config.yaml
rope_theta: 10000.0
rope_fraction: 1.0
init_std_o: 0.00421
Below are experts of layer 12 (counted from 0) of a mixture-of-experts language model. Rows are named router (the router's row for the expert), gate (a neuron's input weights, with its number), up (a neuron's input weights, with its number), down (a neuron's output weights, with its number) and show model dimensions 0-159. Each number is 128 + 24 x the weight over its row's rms, rounded and kept within 0 to 255.
After each expert's rows: a language model's description of what the expert responds to; "comes after" lists some tokens at least twice as common just before its tokens as in all text. This comes from a sample of Wikipedia text that the model never trained on. Tokens count by the router's weight.

# expert 6
router [118 181  83 173 124 169 133 169 165 144 114 151 114 126 113  90 142 130 150 132 115 128 147 162 130 138 132 112 106  99 115 139 116 119 128 127  95 137 111 139 153 148 114  91 116 161 131 154 136  97 132 144 148  90 134 147  85 112 100 116 169 136 129 141  93 163 107 139  87 157 142 115 136  89 116 108 150 140 113 102 121 155 122 170 141 147 132 243 130 111 145 116 114 138 137  99 113 138  67 122 138 138 158 161 146 124 158 127 106  97 122  91  90  81 108 139 130 111 130 118 137 157 115 137 137 119 116 157 140  84 135 148  88 111 139 142 108 100 147 127 137 109 127 126 122  98 148 131 154 148 140 144 110  91 101 121 153 134 120  99]
gate0 [153 137 124 172 154 135 125 133 112 152 161 149 103 166 119 122 150 139 167 155 114 130 148 160 137 142 124 144 165 132 123 132 105 119 127 138  90  66 149  98 132 104 122 145 128 148 126 138 159 143 102 127 135  90  96 156 106  79  81 164 106 111 128 123 155 142 112 127 138 127 133 128 117 130 104 111 116 197 132 114 133 154 108 122 171 155 114 132  80 146 165 153 167 116 176 116 110 150 125 146 149 188 106 138 150 129 115 111 143 132 131 108  69  97 103 146  60 141 149 135 111 114  93  91 122 104 101 118 170 102 193 142 116 117 127 111 127 118 124 117 133 137 142 156 126 115 116 111 122 133 151 132 107 153 162 104 118 132 145  96]
up0 [130 132 132 123 187 119 106 127 123 104 127  80 144 116  81 111 138 114 122 155 161 143 113 122 124 137 112 136  98 158 176 146 143 167 136 150 183 130 131 159 115 143 120 110 150 117 164 108 100 154 146 138  93  99 134 117 137 153 159  86 112 117 147 126 126 128 149 126 142 140 102 143  99 106 114 157 164 140 158 161 116  95  96 102  97 119 137 104 104 121 110 127 126 146 166 171 135 124 117 103 174  76 127 131 156 100 137 147 120 139 116 146 155 136 114  94 157  90 135 126  93 149 154  99 135  95 149 117  73 126 126 106 151 201 148 168 111 132 131 126 118 119  98 104 138 153 140 131 119  70 123 181  95 145 118 131 130 110 144 136]
down0 [124 119 100 167 178 156 108 133 143 150 111 146 137 128 160  93  89 137 120 110 148 117 112 143 145 102 169 149 145 156 120 165 150 157 163 125 113 104  98  87 128 168 130 144 156 155 123 139 137 102  84 165 133 155 154 106 139 122  95 188 147 130 149  94 122 166 140 123 120  99 108 163 148 115  86 127 145 147 124 120 128 115 142 121 141 114  89  94 105 127 143 114 158 122 111 152 107 110 137 157 114 139 168 102 142 131 182 124 141 104 119 105 140  96 131 106 129  84 141 152 146 169 136 129  72 126 111  81 160 158 107  95 134 126  95 151 142 136 104 129 155 107 125 112 121 155  99 103 111  89 154 102 100 148  81  99 135 128 138 122]
What it handles: First pieces of proper names, mostly places, such as New, South, North, United, Cal, Pal, del, often before York, States, Zealand.
comes after: " the", " of", ",", " in", " Roy", " Cent"

# expert 42
router [152 148 116 150 135 150 124 134 157 125 130 151 111 144 111 115 160 117 132 155 140 147 123 143 180 133 127 154 129 113 114 121 123 166 151 138 130 142 117 115  91 156 120  89  95 117 141 142 121 112 148 147  90 150 138 157  54  95 136 100 109 139 108 113 100 116 140 106 123 204 113 153 128 125 120 116 136 121 129 175 137 120 156 154 149 145 150 246 106 110 144 141  92  72 166 153 122 155 123 126 130 106 132 135 111 145 133 167 107 113 146  84 112  92 128 147 145 117 126 106 114 154 117 140 136 160 139 131 128  93 128 105 117 142  89 122 151 123 102 115 106  91 115  99 135  88 129 137 114 124  91 146 103 138 121 109  96 138 145 120]
gate1 [149 133 130 181 150 154 126 134 153 145 110 151 143 164 120 141 128 168 147 100 116 105 136 119 132 122 137 142 102 151 190 125 117 147 130  87 138 157 150 108 123 149 101 130  99 113 167 122 151  61 133 130 105 134  96 135 170  88 129 135 119  74 140 114  98 151 104 138 115 144 127 111 123 133  86 140 161 116 143 145 115 113  96 134 142 127 131 138 142 115 170 133 140  94 121  70 131 153 111 127 152 100 188 183 135  83 136 147 138 142 142 115  99  85 120 140 152 134 102 136  91 121 119 107 118 117 180 111  81 113 116 131  99 167  97 137 144 117 154 105 120 125 112 133 103 159 129 147 109 121 108 127 117 147 127 142 105 195 111  99]
up1 [122 150 128 134 111 163 145 132 114 123 133 125 111 122 123 137 100 154 117 137 110 118 106 103 116 118 121  99 143 139  87 131 163 145 148 117 134 130 139 149 102 115 115 175 120 105 128 135 119 160  95 138 103 127 149 109 111 165 123 127 134 154 140 141 132  99 114 129 119 107 150 142 128 149 178  87  94 164 109  74  94 136 125  99 147 119 126 126  96 151 162 126 112 123 102 159 127 169 143 136  92 148  88 118 131 180 120  59 139  85 115 152 147 133 144  83 120 166  99 112 155 100 123 149 133 100 128 118 120 158 159 145 167 104 157 152 126 181 124 153 104 118 115  69 165 165 132  79 127 124 137 117 175 151  97 111 147  80 153 146]
down1 [131 126 110 142 158 119 113 120 144 110 143 152 128 144 130 109 157 150 114 124 127 101 131 134 131 129 119 125 119  87 120 112  91 124 140 120 136 137 158 155  92 126  91 107 124 155 144  96 129 121 122 128 121 138  81 114 114 112 165 149 128 104 166 155 124 145 120 142 141 169 109 111 128 104 123 113 172 125 111 157 155  94 129 170 130 173 101 123 119 115 164 167 128 133 125  82  88 132  78 112 161 124 148 169 122 122 137 160 161 132 117 110 135 102 138 189 118  65 120 144 139 133 140 110 152 157 130 108 110 118 127 113 100 195  83 113 101 118 123  56 133  92 135 120 136 118 142 185 163 144 135 135 114 100 157 157 112 147 102  78]
What it handles: Inner syllables of non-English names with k, z, j, gh, such as Japanese, Slavic, Turkish or Arabic names: Ine-k-o, Shog-ak-ukan, Vah-id.
comes after: " K", "h", "a", " Sh", "ak", " Y"

# expert 16
router [152 140 100 123 150 180 141 143 139 116 122 141 119 138 111 148 151 120  93 165 143 155 147 136 156 130 161 127 124 111  95 136  82 172 159 133 133 153 114  91  94 147 133  95  94 136 152 150 120 129 112 148 160 116 129 102  79  77 135 117 106 155  93 136 126 126 104 118  96 156 131 158 132 139 132 131 136 136  78  99 117 136 137 133 118 118 144 209 134 131 166 137 111  89 160 138  85  98  80 147 133 148 149 153 106 143 164 140 105  92 173  97 107 100 128 117 115 140 120 116 131 135 130 147 106  95  98 121 117 117 136 105 135 167 178 123 138  99 102 103 105 118 107 153 119 141 147 132 108 138 111 160 108 120 100  84 129 172 156 152]
gate0 [114 124  85 171  75  94 134 109 137 130 115 150  96 103 154 130 119 152 146 168 166 147 166 151 135 102 120 121  94 129 126 136 106 142 173 166 125 102 102 163 138 138  91 125 154 122 124 159 139 117 116 117 152 121 167 160 134 151 114 117  67 154 164 126 138 101 119 130 129 123 119 102 152 120 114 169 109  93 155 131 107 155 105 157 109 135 136 153 127 204 156 150 156 132 117 103 123 129 133 106 115 162 140 121 126 170 136 121 134 140 112 132 121 105 132 130 114  98 140 128 147 131 113 111 119 171 136 148 125 121 118 124 132 162 154 153 114 172  88 122 166 113 119 153 154 123 154  77 136 143 128 155 109 106  76 155 141 108  82  72]
up0 [107 108 156 157 140  80 109 138 133 133  97 120 115 149 130 128 159 121 166 114 141 141  83 151 115 144 127 178 179 119 140 168 151 167 158 130 137 134 135 118 120 132 198 170 123 107 115 102  87  97 141 112  91 145 154 137 140 136 120 165  98 122 111 147 132 105 126 125 135 117 176 151 164 130 136 117 105 158  96 118 134  81 163 104 119  97  90 111 145  88  96 110 100 168  99 139 140 138 139 135 134  94  97 142 139 138 154 136 133 127 146 109 150 136 150 115  77 133 139  92 137 168 124 144 135 122 124 141 129 117 176 149  98  86 150  69 145 137 106 135 121 127 124 112 102 112 142 126 104 103 161 149 123 188 130 139 109 141 133 146]
down0 [143 104 127 121  99 129  87 150 135 110 150 148  85 142  83 110 155 112 135 109 171 138 147 147  94 124  86 120 103 146 119 170  98 121 107 134 114 124 133 111 111  94 111 135 125 128 112 182 123 116 159 130 105 125 149 121 119 117 156  97  98 135 115 130 127 152  81 146 110 120 160  85 127 160 161 121 146 178 119 162 122 106 111 160 129  91 144 136 129 130  99 106 152 100 138 153 132 124  81 117 130 109  80 170 172 137 126 112 173 124 147 146 121 164 132 121 134 140 159 116 138 104 159 113 204 145 127 154 118 139 109 121 113 115 142 122 135 163 164 133  73  97 134 127 127 102  59 110 122 112 132 175 112 139 158 129 120 132 142 143]
What it handles: Single or double opening letters of a word, especially h, H, ch, th, wh, un, as in h-owever, h-orse, Wh-istler, disc-s.
comes after: " |", " the", " a", ";", " and", " of"

# expert 24
router [111 158 111 155 154 165 119 153 137 158 111 127  99 135 121 136 131  96 111 137 152 142 163 138 151 127 171 116 111 113 123 141  91 107 140 115 143 154 110 137 112 130 103  90 126 106 145 132  98 110 140 152 131 105 139 139  48  94 104 113 170 144  51 116 105 125 115  81 102 184 111 144 161 136 106 148 138 167 128 106 122 116 130 125 166 110 150 198 147 133 146 116 107 125 164 111  96 143  98 138 164 148 134 114 140  94 146 128 106 104 137  80 117 125 131 109 163 152 112 119 151 130 108 154 135 115 137 141 123 136 176 142 113 169 145 118 165 101 125 118  98 106  94 157 135 107 148 127 103 151 115 120 113  68 116 124 130 138 141 118]
gate0 [ 90 145 120 135 136 142 155 107 124 135  85 123 137 108 122 137 108 129 109 137 158 127 127 169 156 126 153 106 103 148  98 146 124  96 129 129 126 130 146  94 132  86 111 112 135 129 140 194 139  79 112 122 125 114 116 163 100 136  84 159 138 165 111 151 105 119 119 162 136 146 133 147 122 103 122 159 126 148 167  92 176 172 133 135 127 144 107 125 152 155 162 114 107 112 145 145 115 136 117  95 170 163 111 160 116 115 114 124 140 129 104 157 159 155 103 136 135  90 144 110 138 122  94 126  92 109 177 148 134 128 160  93 134 119 110 108 116  93  99 172  77 130 131 115  68 105 148 159 128 122 165 102 127 136 140 101 100 191 159 136]
up0 [117 127 126 152 119 152 115 128 121 146 136 149 151 144 121 143 139  97  93 182 106 102 120 113 134 132 105 111 151 140 147 130 152 126  93 109 137 151 111 143 122 126 144 117 158 101 106 122 145 111  86 169 133 124 149  97 150  83 191  92 118 165 135 123 110 119 164 143 199 117  87 103 164 119 126 105 129 168 154 113 100 115 121 121 133 105 111 131 103 109  82 143 122  79 143 151 127 142 115 119 167 142 152 105 119  72 189 123 123 117 136 116 142 126 168 160  82 117 137 117  64 162 154 132  90 130 114 133 115 115 130 157 155 148 136 136 159 158 158 139  84 113 161  98 141 137 116 149 102 104 124 152 149 130 116 157 131 126 120 139]
down0 [115 147 132 107 157 125 135 122 135  97 105 117 122 111 124 133 114 106 101 107 143 101 113 137 141 130 171 100 108 149 155 124  99  95 124 138 152 132 106  95 116 132 140 147 130 116 128 137 103 134  98 163 132  99  86 133 114 103 144 163 149 134 197 177  93 146 161 121 136 116 157  98 129 127  94  92 128 112 137 129  88 109  98 148 114 144 147 171 112 115 127 156 118 137 133 124 139 184 104 131 175 135 108 148 154 138 124 113 192 143 133  93 113 155  68 113  93 138 142  95  64 149 144 104 116 146 115 181 124 106 115 103 179 129 187 128 116 137 143 101 131  99 157 157 160 117 138 148 142 150 111 138 123 124 130 154 144 107 124 104]
What it handles: Mid-word pieces after a first letter or two (b-ra-ced, f-ire, g-ra-in) and common nouns and adjectives such as war, British, English, child, water.
comes after: " the", " b", " B", " G", " a", " g"

# expert 4
router [107 155  90 145 159 142 125 164 155 145 130 126 128 115 133  83 116 109 116 154 149 129 140 164 146 174 152 112 119 120 115 147 110 145 162 124 112 139 151 117 121 172 110  94 127 113 140 115 119 118 130 168 135  68 155 126  63 140 120 100 149 165 104 107 124 154 136 122 111 185 116 133 129 122 143 124 164 125 125 149 113 157 116 135 130 137 145 244 105  93 132 115 111  92 147 135  86 150  69 140 118 135 108 143 120 156 132 139 119 132 134  98  94 116  96 137 115 119 151 138 128  91  73 161 129 112 118 153 116 134 160 109 104 143 128 103 142 144 135 115 128 101  86 157 129  85 137 114 112 117 129 139  99 141 135 134 104 132 115 125]
gate0 [115 106  99 114 129 158 107 139 107 114 153 111 142  96 167 156  92 115 119 149 108 131 119 162 137 147 151 110 104 125 184 141 114 129 163 166 113 140 130 163 122 106 145 104 113 125 167 112 107 115  86 189 171 135 158 127  70 152 135 138 125 132  56 127  66 136 140 140  96 168 159 141 130 143 112 120 147 140 151 125 134 133 146 137 138 184 165 150 143 101 112 112 123 106 148 133 139 111 110 146  95 116  87 105 130 129  81 128  73 112 141  91 146  98  87  97 137  96 129 137 132  95 132 125 137 109 155 159 138 137 149 115 136 138 127  94 142 130 136 128 133 138  99 128 135 114 112 132 135 126 153  85 142 144 136 105 119 100  93 176]
up0 [122 154 142 183 185 116 101 168 168 112 130 128 164 103  83 128 174 168 127  99  82 150 138 141 152 120 109 108 181 133 152 122  85 102 130  94 127 158 178 138 110 101 158 144  98 131 122 124 130 102  88 155 144 109 129 114 110 121 113 134 135 127 133 148 133 165 173 108 167 147 138 115 122 119 157 129 123 122 137 112 139 148 142 102 159  98 100  99 130 107 172 146 136  97 141 136 105 124 124 153 141 106 110 133 102 124 132 149  72 152 142 136  88 132  86 137 102 141  77 129 112 136 175 142 107 129 101 105 130 121 118 131 149 159 111 134 112 108 142 151  88 112 159 111 114 165 149 123  84 119 118 120 127 144 145 113 147 170 133 151]
down0 [124 144  96 136 126 115 143 126 143 121 155 140 159 143 129 185 102 114 150  80 150 165 128 108 103 169 150 116 143 127 140 120 178  74 118 128 116 153 135 129 147 123 128 162 146 141 159 117 157 121 113 100 114 133  87 145 121 153 150 160 112  77 110 126 136  92 105 134 138 157 106 112 120 112 152 146 144  79 109 100 143  99 144 135  59 104 130 103 116 106 148 133 123 112 154 165 122 125 133 144 145 126  95 110 102 170 128 112 137 131 125 139 138  77  91 129 160 137  82 117 156 107 132 154 140 151 154 112 121 151 150 113 178 147 148 142 154  91 137  94 120 104 130 161 120 153 120 100 130  72 117  87  96 114 105 124 151 179 113 145]
What it handles: Word-initial stems in sports and general prose that take suffixes next, such as lead(ing), play, football, l-os-ing, c-as-es, tour.
comes after: " c", " b", " st", " C", " h", " ch"